{"d_model": 384, "normalize_top_k": true, "routed_scale": 1.0, "balance_loss": 0.0171, "norm": "rmsnorm", "norm_place": "pre", "attn_scale": 0.0884, "init": "uniform", "init_std_down": 0.00377, "optimizer": "cautious_adamw", "lr": 0.000722, "decay_fraction": 0.894, "seq_len": 512, "dataset": "wikipedia_en"}
Below are experts of layer 5 (counted from 0) of a mixture-of-experts language model. Rows are named router (the router's row for the expert), down (a neuron's output weights, with its number) and show model dimensions 336-383. Each number is 128 + 24 x the weight over its row's rms, rounded and kept within 0 to 255. Numbers have three digits each.
After each expert's rows: "comes before" lists some tokens at least twice as common just after its tokens as in all text. This comes from a sample of Wikipedia text that the model never trained on. Tokens count by the router's weight.

# expert 29
router:164128123154103124116098095128129139100123155116093158127110113114101148162135104151175137127093137112155113151125102158163121151135121163169112
down0:132149108101125123154112143117150068123074105142118120110116107094121161103156131101153111079101142171122110095156141136126101149191113110135078
down1:141123121144173079150141133163151139118169145130141091148140113136152092116130115100152114091114124098136108116131139128109120134136093119118137
down2:124142122141116172125099108126106169097170122159177098123149162144130133119164142118148090085123109132114101137114098140167112160129133091172108
down3:141158129155096139104111169131125180126152126111124098174154130101131067163137108154106124114093148158121085096157093135112096128140132090119109
down4:141122114078143102127145113099125067108101140080119124108111127107090158133130141107107125094093130146132151118111154156102114103154123102145149
down5:142087128158133133107144120110119147110141091150146115148150128184118147174141190122130100099118110165107090153121163142120108132120112132107100
down6:130084095116134124115163079101135172131112102147107132127118134146116125148122134071151114131132119107124116113139140136140182110110123121108088
down7:129128120193099131084117133096098188111133119154115109137160119150112130130145142140100105089143161159116103124130121151176056145124122128129097
down8:111108126153157113115137094140135144119144169140103176124117113107135123129108131117140094130078141115107118123124093123067106124137115128113149
down9:166113135118074113118127109108140186184129128142159128154123093127128132172163122160142141110155109125130146161138100128120147194085154101123130
down10:114087106182138134163130142118174158117137146123145155144185112130111161133159170112149146096147139149140138143146137113119156139117136116130102
down11:123175156117125127107140111153162117157109097162169090121097137112082089117132077151111128139130139107135147150068129112148188115133141099146153
down12:145150106115117160149146098070134102161118113137144117154101143139110167135114128080127151120161107094138122150121155131123155109087142096114123
down13:123105106071170149102172081125144099107133114135142134125124154163122166092128111158120121149118098117160175134132125113111191110142125152107129
down14:123139128129134115111136100083123082132153143104117139123104132120116174118146083153075165122161174167151111120169137114107141136133156150143113
down15:140128135156114097116133105080105110096105132093125116143141138104121120115154139131133105136159158139142117120085140133127125134131122122143128
down16:140185115092166142137164115144147104139127116145158120094132149137117109096096092123136119172099115133099149131082138143105168129147108139146141
down17:078122153137123121134186107135119099118116112141099116162125133138194135103102123141116103112090103138111115126113127132108141138128140134133089
down18:113122104129105106098142114097097088098103125106143168081106148155107155125108132191104146122179131158171123164135124136075127108149167124128110
down19:163108151140134112123129155128128133151112163106171124133112152109148112144143119135090117090161138136142189147115161141146140117180174152185171
down20:103106152129126112163097116143119123157099126156126172159128079132141124164079143145088155172133071134115141141103146102182115110104131101115146
down21:117120095179165151110116137158114182138143145116074127126145151144124101171131147172134137107123138094104082111140101146148110162087127097137129
down22:101107106154159131095165161160097180131156137137130119128115116168166083134130120123138047151152097149148128157087116104146112125100107147128121
down23:127155131072161135124142070101108039130106133104161159087100151139112135079121123093118135155133130143120142192109121151101199116141111146108134
down24:149077144130101131111121141113113180145183123102121132142123153121097186162147171119116115085191146147179096125163086133140128152086177084103107
down25:071141163142087097123127138148108131149108142147125110160149106113147085113134105133096080118143091111167133149135114097150134146111121125138151
down26:123141141164144129149127119128123179155138138157119149143151133162118141191148140120128112093204144163147075156171127141154147108121150122126092
down27:140099121137141130151128098196132105128077140137147156134143119094161144137135118086107132098069133132065136057137109144117113126130091142132165
down28:126110087121175107116103145137127146076088105157113106152133113148141145132131126145081160112128111163155127110131130102112134109110131096147091
down29:118061122170143109108117149131117223109142146162112162194157113152127084148162154116158095079156100124130084123181117102141128119144110121107097
down30:131140099155135134156122130115094162134081129152112135084134101127110112141158135150155147141127139114141145104136095175113138119101140149104166
down31:148143122133109126119124151093132162159125082124087075175143082119130143089103117128098122121164124160131131137142141088139090144100161121099107
down32:115163107127163121150163101125098107145130152132152129136149096121111151132122163095139097119119133172123116198095156100123138104144109147135113
down33:130138129134113095143087093141101091158167192133132115105119093088153172144100148117120163121142115118132181140143114106101113135137140114134126
down34:093080157134147129167114122143139105141132153127130161138130118125113123116155107144110154110095142175148126135175140112111145115166140141118152
down35:103146110127093171147131098125074097140107101133118114107118133136085113123123094140129125102148098105123124108129146125126143109106095126095147
down36:107127116107125101132081138128093118101122129124159066137118104195121137175098119106091115116123084103105093143169118087123119129069099136136101
down37:107144119154111134118152151138152194118136121128163118139129123138141080105111179091168071140068116167121088139070136121151149102148086150108113
down38:112130059132127133142106155156194170129123116139148159103125104129145097140131148120118156123115123138135117135115101176141142146081114129116146
down39:136087123144110139167118136140091145131134131128099128099183127138132144141182144127119132101139120163161152135166095151162108155130140144126093
down40:105121143116183067149142130144131177101145138127138128166158112119132133161148154098130135093123120093150077168148136147098144137129116115117108
down41:155120127154095093141133120176140150102091126148122116129143152155165112139128094108133086098134115130133105101150139127121131129150158151142140
comes before: " he", " the", " it", " they", " she", " was"

# expert 70
router:152104089135099110093089112125174138119123163128103126160134146132120129167139111152155165108096148109133104161118084171165136149089120167164108
down0:142157159079128091138138142114115103134107128131142147164107141123148147175148163169139099147157099097112129127141137149100124153112079094059146
down1:124088123127140181133176155095139135110160184168130136113120078158138138135114095147135167155165157115120195183136152114123161088124138164123134
down2:095148123131098161129116084133134165111136116133131141151083113136107118123126116119161126110098128082154087150152118161164118142130112158119101
down3:132151126103139141119098143115137088107124150134121108156128137148162132187099134132113082146126086069088151101129156123108145126139063127114122
down4:101121124103103104150122157124101152142096138100193134126137151118133139140106125145125116146144131111132158161146121139151156133103144107098110
down5:129149153128148144149181161113147116149141139122134149118121157102145106146128119129121113123123097131136160131176155106118132110130138144144124
down6:155119154095143142144145113082151105145157148103149147136113144108143135156116142178095130180123102129128151185123145136128100143125119096122129
down7:149113117121101109088098167100116110141140151093064131126138119133118137109138112074138103121123157132143166105124114122150093139157090098107144
down8:163152075122170126101122143108131079140113124121102113163101122128155103080140141119132138120113097162123107121130151118106106100126132124132111
down9:136118121126146081143122103106108157121129129124094126098139117103161124092148091156130221110122109137112132114126143148130123112099159145159098
down10:156125125137151094140140091146117169084161148133122116090153139127117145091116123085153135114097169150148115141125109128127122160147127090089130
down11:103085134173100112133116135147156163103117116117117117149142118091126151117138120133123134141109156171125111101129157088142118167144203122143105
down12:133125127140107097111147132119107154128148155110094148129149168114149099134167112140119079169161085073097098129111126170136162169109123102115150
down13:102092142145110164133141113155098162153141121129127131100113106108094159096089123103125152126110201151158152174140121082154111142137128148119090
down14:126121144158138115140115160125135192116087146161177147134075088171124117176124113114154144093132125121132170169118165132150094127114098127145131
down15:083122164139122117123132105132136114130079132150137151152137116105140146148086116141108101106123099122114158167139102141157083104139130113112144
down16:117107158144080143159141132174166118134130127138136129098110074089127119137119154125127144118112136160104114111116140086065152114099180147116112
down17:111131158131143149132150109107096148121110087129151149120119096135140177109122150108193094103150151147084114127124150134125139121157127115107123
down18:101133135151124123146125115146082179077137116141166096116097115145085141106114138101129137108135154092136126166133130124154138133124114126117125
down19:131120145129118100172111138142152119093140103133093147136151129132124139158151093101126139114092133116099149134162173112170120161127149097157129
down20:136124103187140160154114086119136152119152178130157109111113152158124114142124125131179123119087152129131127124122111151112126168132089143147149
down21:117135165162087117156111088165106171093119100079133109101085105158094110133130120105107136107104142129145083104112100121157099188144110100101169
down22:142150130098099165160167092135134120110117132126116110111140161117133164095130123153127111156119115177111076155125189112099101118154117089084104
down23:147131160126096141126175140143117111134119174118116109141123152141139133142099160126067133130125130156114109138148128158115146147119181157178121
down24:129098067099108147124171125159132177110117119143183149110099086097145171092137065088112133126098190153098139141124142113107158171099181131119071
down25:128128117131134110107104150107157128078142153132135140120137139154144114127120119114088156125092100123156135164153147120151178129110121146122144
down26:116144117114138094133151133154165101100121128132161147151122143129159152141120131145164141102122107100093142096117123125080165135115134147135165
down27:116125120139140084154112118111128116098106135095105137092100084135154169132127165115106145102140119098158131138085091116119140130115108176137125
down28:133145122102099093124080190150111123118087098134130111149124132175113139109075185102126120122113150108135123122134108122135125195137146166151148
down29:145135163124126097108137167144109152138111058120070154166139124105132148130134124127077122113151081140128125148147113116179141095116191116112147
down30:112131132145150175153141153145163121157156130145110148089104108154105137184117094167159115094121132130126138126128161135104170179093097166168139
down31:112113136138132102127109122148119089131141137158090149168109120112162155117142121180104123134143093154165117140139103145114146142124150143167160
down32:111095150150127159145163138164127113136121116122147114114136139171142109153124139128120123089150128142128089120103142123091166168122123142129149
down33:171145134122092130125148104114108075118132112072101090100121139113129143141133108155140126112154107125078125079095158147103140158165112101084152
down34:089090087156133145119121119119124175105136146163151132142115092172126134130155154158124150117136116154134141121131085125089117093106126145134061
down35:112099132094113135072140155127143117159121104112089116096133159148127119158117144115061143154121111134122127073125152117098144139167135131170137
down36:100135096132118100115130176130121150133153124104096109101142115134139083142153136153113172103149108122155134148077123122119110139089149106133137
down37:110179129127171133109121104142144102138107106106134111101124127120139132103131122135125147138112081117119135150134110127112139131117119150167101
down38:075092148192129133129123121112091164114177130092146110119114147146128090098104152100153113124084192139128135134131142137116119143140163126155128
down39:154125113142153090168138117129125106145105124123092122157154111104117134137148118099115172120167146129144159148129105092099137100111115153165129
down40:091113129171118131153130112159113186100128114127109135098142091133111150136123115097132168112113152094129143143100129133149134159128140181084132
down41:135127128149081138130163132109131102126155118106098148134143119164093155120149141110131131125126139124171105058139129115121125151118130118087133
comes before: "\n", " ", " 1", " 2", " —", " 4"

# expert 0
router:146099114149118118090088127114171178115123155137123126166123152125110148146152159173142179110105150118117102156164113164144120146130114152142101
down0:136146133129152130169108117107157160097132122137090098100143138112143131115123144137098121115138080170111146136137128119140137156133164183143154
down1:132083107172199108099161147129180134150151123128155114149096125095095119124084114137141100096111151141157104080111124108101138127109129143135151
down2:103133121111166138111140138086144178132116141118117135104110100162146117140142125115106126152107076114110133167151110149104132097126126122144096
down3:126152077119104119104131084116117147145146110109150131153115139145105144151100149140147118135123141167117097107156154091115126147127155107140190
down4:141104171135095121128124112142135126146129112099127193097127143113101109120087128118133149133184118130144122116141091129114126113148138110097120
down5:136129166132127095094090139122090141086105149147106154139138102156113127161155125117126116110149106153126120138123135146144166174133150110132123
down6:168125147126140100084110097136090114128102146125102119175171136105163160079153141151139113120101140156122122145161189111122108159112139140106146
down7:136103141111124080096080118100145150136171179110106132150142147093140116106141127097110092105192107154158114176160110125163166145101140127125111
down8:108108156116129147120129162150110140126103107134132169175114143105131171133113127100133112174154189155104146106143166126132132151118130084133126
down9:103140148098113139173085117144124112156124129133113148125110147098124135115091116100133152148118150121121164121118148109112128136119120143094147
down10:118127145168117167150088086136140110138139139108152139065112101136164065170115130118127160150124136132146164138100138133121139134127116140136100
down11:130126156136125151140145123146085089141123122158168115110164095096173151117119132114125161183129116121100155110140127105143133118120098164160136
down12:137160155131144132115101060133160115126145102129147116105153126129179111088118170116111145145093105156108132095123157135141139159140130133134147
down13:127144150145125093147130117180161155151096153130142148124163173123140138079197112077100150107132099139109161110107118089117127141058139124147105
down14:144151141105149125137130152121133173124162088127137129135112110148143128134090115087118085090161137096158135126099125146134142119158130117163145
down15:165127152122108137117149157170071127102092106099126073147112107105119137130159159142146149124104160155154137173110126145119101168128120107122156
down16:145140160110120136099140145108116126095122106120143110118087168106126098110113150102103157156124134100099146098109174099120121137128141168064131
down17:070085105136098111153112165167103122180138097129108135123138111155119122125148121108082157168102078124137173147124100130112100136121114101124152
down18:133131125186121128119062173151133150170149104131130091137155108157120129120166178118119142165116135125122125153106116104126119136116154131111107
down19:120170110139104104095134077152086123101138114102109127182062128142091110128078119119127101134100188107115117098173104123116138126152109106128168
down20:094128115132124113124148134139152118123139117095130143114138163121121143187133147123154176126110131151148115107132135146132110177164126135127111
down21:115122155153137124074071129115091117113154138120121114163121161119155122088161134085106144098145119086167133135150159125163166141103117121112105
down22:140144192095127123118150161132142119114125147135130177076099176110123116145117107109108143130159154128134128168135159142119185117107143162129148
down23:091104156109092135143124107128121132155079124162141111118097106134167145130112092109112117124134107110116137105130118123127127087146135113102107
down24:118143086149095094136132152154169100135039100129111100122125119165149094183141120170109178100117094091134134128161146156138114093124114130099153
down25:156126097151139155128107071123141143141156144166149140081149117133163087128137108136149129165143124105123161124119083154122158142142121177145143
down26:145165139124108137092144141123108148139096132135094097153109173118117127105085100127118117126144134120109121139149139137091144088133116095129137
down27:121170131130115123126124114142134065116077134110112127090158150144150136119109136141100099119085064122140149123109142141113095122110102173131145
down28:129120155069151132148104103121107112129155089101111128112159131108120149120180126115131179145126138159126123150150132133151150143105121106107153
down29:135146147112111143140138177104149096104125165167107119083103116142151114094136130139093100156138112146158126149124123142120151131141170140163109
down30:123133155157114097140137149083111155095152137115160119164140115172137124106104103086139118124148124116140070140156117098153113100154128137121116
down31:106156143130100120130137107112134141117115114129160105097087141141141118148116110107108137139106099130090108098147147144094132107140077150132105
down32:100140125096170117177126160099176102169143151128140102144135133172138122140116137161070140089111081093162112092122122123153109127099135131182132
down33:073118117125136144128140156120127105119096112142096112076079138130144135137129122193136110116125092151116123155115177151148139131136107084083142
down34:130096109124157131127145116181093181119143113122146122100104117116123146104109131112156133127132176121129134186126168079104140169129132110140143
down35:130134149126145150102114110164136133123120160073116167145120165146105122136095157163145088116139153135098156121126213096122115156128134115118135
down36:120120094127145139120129160088123111162123114120153088108163091137124144136114146115094109097122096100142156178084069136117132141116185107146125
down37:154143138110108110130131088114078161141125165139182143156096121113102113148099126098134119084156158113139121132112109106083131098122090136131184
down38:139117148146135126120143099108072109079120136102108083141155163106147117109174123104133135155131125138093115143127136089166153119108145093135092
down39:133149102110131114127116173164129154122116107144129127125107092142123116118112108156099171154204097110122161140126095125114145114117162117120146
down40:161128054138146115150133148170147148128134154142109113127111142146134097161109131130119134095098168145157115091122127093110083137094144160159178
down41:145093092161172154114112149079106101086202101096128128125127175116121211126179141144120107099138174131148115119100098157164144187123129131140172
comes before: "\n", " ", " Candidate", " Swing", " —", " Rep"

# expert 211
router:142106115117121106101086132140173165115126156147127139152146154099110146145153122146143168088107142084146126192115088156164142158108129166151093
down0:129161144178132135164090112091150129123126098180146118083129115141115113131159086122107089129141083115130118144099099139141126097138116130111137
down1:095156124081157152095138134146168159148107116138101135105149131138146114123126125163127123148153077142146115111109143124077128156144110128135149
down2:164142175151139134110150085108063130135099127156131130164161134087093123141096187144115131128102161143132078126130116119134120076169097161103128
down3:131130143078150130099117128125153100102087175153149111144140119091120120100098094123132135154164102117104111118073120131115149113111127143078141
down4:113077136091136137085151151161162130111116167134117114136133186148119134105141144149104150145183136125163153140144151113145192135114137125145146
down5:136122192127100105067111121132144153087121115105165135102153143101136094162135135166089145139130138199157167125138113065137135142121135130168100
down6:126135154078148098133143182123098141150083119145129128119183165139133116135108129113157069177148124081118118133101095147076115146090124109106158
down7:128178110173113107123139124137133175178126164122144158121109124120117110128109122150123106132099129124111108128144122143139108134136100102137137
down8:138132143139134166156150137105106133116131122127094091131123099136100134104153124064121088139114169127057081107096139171143106156159127088110155
down9:122151119105141153146092124052114127157129117148138132159113064137139135139167124129086123116121112085138175174100106097107136139119097134139142
down10:149097118146116119183110137121091154141151101136100125156098160124151087138105202138116138132148171137134139164178134110138152128145119111120109
down11:141133174130116086112110101192117124128070146149151114123139133167108131107111149136111130146154097138131091149126168100118163111109102116135150
down12:118133102121137169103151117121098142120172117131134089136110169165101174100140161147118092127131126101167142168132104126134152148099112079132113
down13:138121134104117129147138133131141124128104101143132125098125086106125157131139099127108153138105090150077172133131108134112120126120136162139139
down14:170122125143140113152140145141146123115172080128146154094108106146104131133098098122123123118108156134142142190136081106121132152120167127107115
down15:114086135108133128122089123155161120117158138131120148099101105158113133137132150150134139102097082112192097154113119144136104141108120148136154
down16:130117121122085157092099172151139083113119136135164102135133088099135161080072086093113130178111175169161146133186147112144123088152140125147106
down17:157122112179128112169131127140131152169183137165125167116114101147108117132124132162138092124123142116137136136122152084089125166089119127143120
down18:100128132147146116151129102139104178122106127140176135101112113130111119156119133181125190097113131122165125120128120095132121133126141187127112
down19:165118092124101159150125161112141134134162166142179129126088104163075164109080156109117156103116152145169152153137108128129108186107146148098160
down20:175129098105137120150124121141175103133117148111118145110122107121146140122119115109124130140130090111099167128102137139116125145133096111122119
down21:118138132138129099083162117123140136143107141149137170143118138095124101175146103111130176114124104113135129105138129130157119078084104122143145
down22:155114150094156122151113130133109137112106168140073109105119120143113135142122134112109108104135139076105102123128159134168111102112082100097113
down23:135159115094132071116121152101167107122102128117129138156115112130115150143105116149146116160149107143130129093071132167134058136112088154120123
down24:140147103115088120129083133111097104102146105122114110142120141117129120096157139104147125153095147136119145161135102117128118141127161084106184
down25:160124101082137117129138133124164107160123120129112156142121104138160150117091115093102075152085120161101127121118163109099143132134112107140164
down26:105162113139144079129094132103115125112175139118096143161124120126138111136126128136168117078137125101134105137141081080135121185134141086139111
down27:104143121141141110139115156150158108129120123114147198152153132088141095110134147185140120108125132120143126113136116116142127125133114112138153
down28:115097117127154158120163083157145137108088123131133166122144120143113128110136143171131128104139168151122104097137157093100093147133119157113094
down29:108098156158136122163121143126115139099149144142161115140127156103150112152164152136135122122109168131167089110128083144153104164109160117136112
down30:128149115147087126133132161156123130178142149139142153132121155174112079120134160101104102166105108173131144135126156087170194141130130098100157
down31:117132125160155152077117080158112121148101103128116146088146104135154106155110084189104133132166128092116134124144160132106179084128125159112107
down32:124086109133155115109131095108098119162119072129076112082123126101117154138116122097154153122142141114106121134147139106085158083144135147154090
down33:164141118129150143153084096094121144149104107116096105117135061136104120136107121163149088102145133172157085111104108155107073150143138139156116
down34:107121111122120162170095141118146129104114136151095050115122104120099109127135134148139108124133092086146142130102112160112116163093158147157124
down35:107121097138113122130177147107155120149138137131147091133106155131136130135134110124169118117138161103112138134126099144142134147084186152136120
down36:149128129184152131122141125094154102095122194131141107096129088118149140147138099151134127100158102106096098132135120147147148087155144152107105
down37:099113115113160113150148098123119168128134087139163137103137120197111138156061131158134118167103098136150113109162105092122151075078093116120136
down38:132098140156139120118126131124094076099118110095135138130107161146136114104108177105131090123105180154147075078123135150095132115166145133116098
down39:146138146095139111116145142108143117154112109163094110126147131073145128116110062090168137138131155147064120150109143168115138104121128118142111
down40:092141108116144147073126121155127136134088108105145125121107101137069156117148118106117162196131108168133126142111159156130144126097119135088114
down41:126129125092142107113133131134150067134080120148139111085110112108199111152136117136139091149160077136133102126148115135094167090138135144107110
comes before: "\n", " ", " 1", " 2", " 3", " 0"

# expert 124
router:118120129131099130104081115128162156098143144104144147131125141138105161171134096148145132110089161099153105153127110183144100159078133151159116
down0:143072127168130094138140110116119169143155089124158102102114081127152141115123133120112154130177142149148175143145132148113142150114128100167106
down1:140116110119154061116149130092161185110115139160145137100127109126157125138059122103140131117150152156110127135109124134151123158101104110123167
down2:130129143096148141102119095110134103112116126101173100114117153154120153107125101149099129166127095128108140152106085163153124120115100138127128
down3:132146093123139087134127146143105131116135101100142140128123151100123092127142102148146159160166155079133135134091139126108113122139160112140133
down4:160114145177136090134095169106136153113148119141122086136135100089156159151155109108128132124152148109138108084160164106138146181120078096192189
down5:156133109108081136139141152144120121100111117118104126185140101146117139126160182139152111141140150137097145202099142161113123118110145154098141
down6:135092145111122128109157098135125145158155155142135101108170118178129130132139162106106164152161108092144117129143149107099117078138115107120128
down7:104123088111125086130157069087082107139114147128130124140172136162156136115135091137160146131125159147134159122121129130136117121150094164074121
down8:092138119095134116163114116124131119121083134122110123157101116100173158125102077107127148088105111090125117138117142104071135144128142120122173
down9:173158080114116106133079153096169123108118128189108104126123144109114139089121121104153112173092174147117103161121144138186109144087141137118123
down10:141137102155144132138101160170156125111162107117140103152155089143149144149152133130110114087123115157128129123125109149185122102188133107140116
down11:130146145091125128123147107088128141122091108130102153170093158137115163116135188126131097097131125135146154113148138160156132080108144094119109
down12:104134136132128173112170114128157118156115070154129128161183124119108140123106132121133096118087116119144152083118129134130138149099104126130162
down13:092077121121091131134163188125128134185148150146125131101106076161151124113134138161144137152134143126145171081143129149111136120141137177145157
down14:128100133122145146118126135107133144150132116073148150133128135161152152133113087084117145081132108154138138132103107160125112119143096152091139
down15:132102118147103111112101099151131102145124102122119101129097098177126141105149103169118104091140189138158127153117147139129154144115129129107111
down16:118147130086135097119105126123105130124082119159160129165121084095116146122109117128132122146147126108119133097156089080085140095130126136137173
down17:116120108146153126140180104142143163143184129111140135123146118084105159097151156122118123121164173165129132133139110140105095156122140096110136
down18:111129186143148202180103137159128153130136122103129179127150145172074153117149149131117129134126106110151106113133161114115129094149133126150096
down19:134144159082121109145127138136120103100141103117085175078148132130150134122107115131119117073095111162133160175118145117168097106141171170097131
down20:079148146091142128132118110106115150135140142119129114142130083142141130119135121104140132123140123168111106127140169127104109103149140107112141
down21:134146118087110110106107139167104188107123120103114114142134114132083129170134132158153144117093142140146107104126156093095098100132130136165126
down22:134182128116105131136152100132126121150161123127099108159137095106143131153131101112077110099135109163123129131144108102185155103137108133132133
down23:093105152117082142169097138102138126124122144134115128157129099127141130173133125103137094114126141112134095124158107124115107150111112106135163
down24:105125104143109127090165122119107124150109138162133141156096075152149145142119117168149125162156137120144159131130110121133154071110120081118159
down25:133142147081144104092112146146126145094140098140168151121114110159086125112152083124117111100151134098150149129155120133136120166149146098129127
down26:202124125163161107090102149141122136103103130086102138116090138197144121154091124123122140171103136122156170111131139157119171084181138154124173
down27:114131087121160170150118122106122127125129095169105128156132102132102131114115121150123106150120090099119046121137065123094113125132133120123156
down28:130122100119176156122129074144112072145112131123149123115136124130134164118107083114131154132134059117125110128118121107139186150141117142126163
down29:155113121086112127124180105158115166118120116113143152122106111140133115122115144124065106111087087127128154145081147141051130073179156139091136
down30:116153105147141129122136118102139072112152127108097090137152163117116156148125104127134141130073107125094151092112131119162126159117128113122151
down31:139126128119146153072141116138140115152138136123100140082137128126117123165138165129144124148108139148179166173140097081160134095119132135141161
down32:148128147085100137135137080101143159120109102169102099132073144137140146083085166117142101117112111106122143122169152122143130097104101095109159
down33:139099116145117126082099105108107168142117121126120178157169145131133116162104140121103122147109154129125124134126136145144118159122109084146108
down34:126099112198126104112178131110130122140096128139110104121125145129150109146147106086114115113137096147122184164080129115116107107182162125132136
down35:130110129125139141104131113108121149111149126133160172076092052144076100108144136143156170165137110145088131132116116086127101119121129089065172
down36:090114117099126117141183087103117182121169093139110114130096118075110123140109097134098104158120157134139151101084120139095162115154143141122148
down37:129106115133115140121114108114136149153121108138091069075103132117108132094088128137079083097130099098152155154122157157133115071162145111155144
down38:145112064108161140106128129105116093106137150128088151109122152188123128151159105116127108148104149125101186150129136126127140130095149141133172
down39:168138155138119161163132139142118110130142094096145120133163134163123118160142113117153140131139128129126081154125119135118099131112140151163091
down40:136128109132096124132142147131132124160152160158120153138130063120150110117109131119132125135133115161153126152114102111122208147124114155158147
down41:174147150130145110135143111116138139112127088137156133126149138113099129102140123093090157125131085129101154124147151160117086143153129124091121
comes before: " not", " been", " was", " be", " is", "'"

# expert 106
router:147103127128116114097091103106145158110135156111135139159132099134075135185157117148146168102095146118147125162153111126150122138084115138147129
down0:117098132107149149067108132123150127143130097114136147134122068160131129144138099140098136120099135091129138146118134141089108102142102124127166
down1:112121068123134157117154137159122143154153143148169085147127169088146160100123108113158154172120145146140142104144099111135110144106073139157095
down2:178125091139128069149132076151192179159118137102150122148164171106148158144122151118125111099126086149144145154157120135140159130118121161128116
down3:139103102105153127139153135142104172143089136179146110144172132141127122134106126150132174120137101098105109101113115093107122124158122114110133
down4:147101142102107138078123160105101134165118127115128144160152138113125119101129090147151177108164162105135074115171141097140122165141156102070089
down5:109137146137159148122134162090109079131117123145152126116107136108124138119107127185116140126149112116130141133109152083110132114116129121136094
down6:118143097075143141125137103071124091144130118087148156172111085119132150178105091152153127133129153103117134088139147111104126147153113151070104
down7:109110150126118163118125131144137110097148119161149104157125123171110097186099122131154126120111127147162133129130124158098115126199132161121129
down8:135112098184111128065094164120136148167141116142143178138142125127128120123135155133151122171111100103130153155114131102156117149123100151106162
down9:139152105131137127103153170125179136110098153146118094172115124103148146108111160104147110160147122116151145123136135079157113159167124153150126
down10:140144140127125118116137111102104122170124086149130099152141087109102113118108126097188139094139152161112122158132129105109185128137157064107121
down11:095174108175127116140102125130109097127129154114125159126128064133114120133147170123138117108113118128119139134106140152127107122138095145141111
down12:152139128128147127086178115154147147086104118105133147148142134141173129098103153136151120162128152125092128152111137160098137138120102159125132
down13:131128109136165094164101084104132106157124127083140102115091096072156162134102139106149160147130192110163117165109135112139102130164138199141127
down14:122120086149103135149124147137094153139144122129089161115140128131146133184155114167110128145110159142160133099135114142127151192122069148138133
down15:167152141092129109125097119106113114111136100130161119134079138114117140090128129141130126145122105139122151103130124101151120148127083162163134
down16:122162140104147121177114114144131121115125109122131135157151179098146149144130153137148167093114117135118140141153122086095133175091125162116145
down17:109124111127115146086111165144104142125079186165107127124142098138129137106113114161117158133142101125094138164128148122129149130132170140143095
down18:144131115129086154188138122165187132140129155156138143152148101142134093110136123099143113090153103122124156159103127129167082122155122169122104
down19:130127142120161095140097170144168080122130128158145115139113109111071120111155111184178134127155143120132098122171133139094111127170160128110084
down20:105103113122142156146127176086143209138155078130131116153143138156166131084133127102123141100135138144119112161147121114166163153124091121140171
down21:135145124073113151107141149118116108130098136158130139141098153131129126116109097164139082125151195122136115177148100118154175151111137142122117
down22:126152082129091112123158135126108041144131133118129139076137152116095134137118121132112102083080154129148140113138134115107154133131126121131161
down23:132144127111113112100131087127091099147113174171149148101125121107090152111138112141095152123121116145127182102118130137116144125193071190166090
down24:132125109144051121151133101142127120140139159166117117153109176109147154122126110115113161099119068117125117153119165140129156150112125133131122
down25:145094145127136108141128120157166147105127094102121132100142130108094111141085125136152131162078119130097118151150115109126136168116140111131145
down26:164090132105151083097183128144150136112134123131120133119098139128089104111137096142095116107132173137139107151142134176094112088130105093163148
down27:123159111129098188114109147091081166124176159153137084136111104113094116105153113119163180090156110116110099138108115137205130122147127135142133
down28:161097123175142140114133134160106107150155134140117150139150136158150162118136122132102168094129131123084136155110118116127156102094125112115097
down29:156119181135119144113121122140131158077172129075113171177127133151133151151116150130143139075126160120071158104160122157128135129146137149174133
down30:121105160132127147123119134158130130075109160159125110102106135121180140137096131163112109120149158118109125145102111182114175086150099155131141
down31:118136130147099124129138113133150150156121105167145157171152144146146128147147136108128134113108100117093171137147126123133112101122136122138106
down32:142134111154123124130124099133155128140137141106152142135123172150156124103142059113124101124116086110135077135128118131134090095115108160130136
down33:120150072072141087153117129174124088125108079116145114123103139144133123139114115078109117152108141147135157093115165117066164139115088126160125
down34:089149138114129124167070145139147113134133121129127118132127116089136145127131142145086075127151122193144110134115138105177098110106094137140111
down35:141095111120155132120075137106130133132113081138146094094129133121113132114115119131178104161152105144131086156103114147133121120110114133088134
down36:164109134122089104107159141148144136127135127089125132122154120134106122171123086103132176130109165117125166126154141129130140129155097151098112
down37:090155139143118141117109158114089085173155118141148079126120162100178142105109156128134109162137141114147129113120135114157138141124082110156116
down38:088131159121122149153158121152144115162147124118113113169155143131143102157107139112113126135094133149154139104162136141126155158152152120166182
down39:133111124153102107128115108145110154129124155159152143149122113111131153136120104160106118125097106120111143092143113112126130141092169136146103
down40:084108130137114116128104148111133148174104097129133132171196129194122151107130139125146107150161120140113113159134107134113137113114125125135132
down41:155108167145135134112113160092145119102121134121118097164127110126176140149150157113124119126154172140105142106144094107111124090110121135173142
comes before: " to", " in", ",", " by", " as", " than"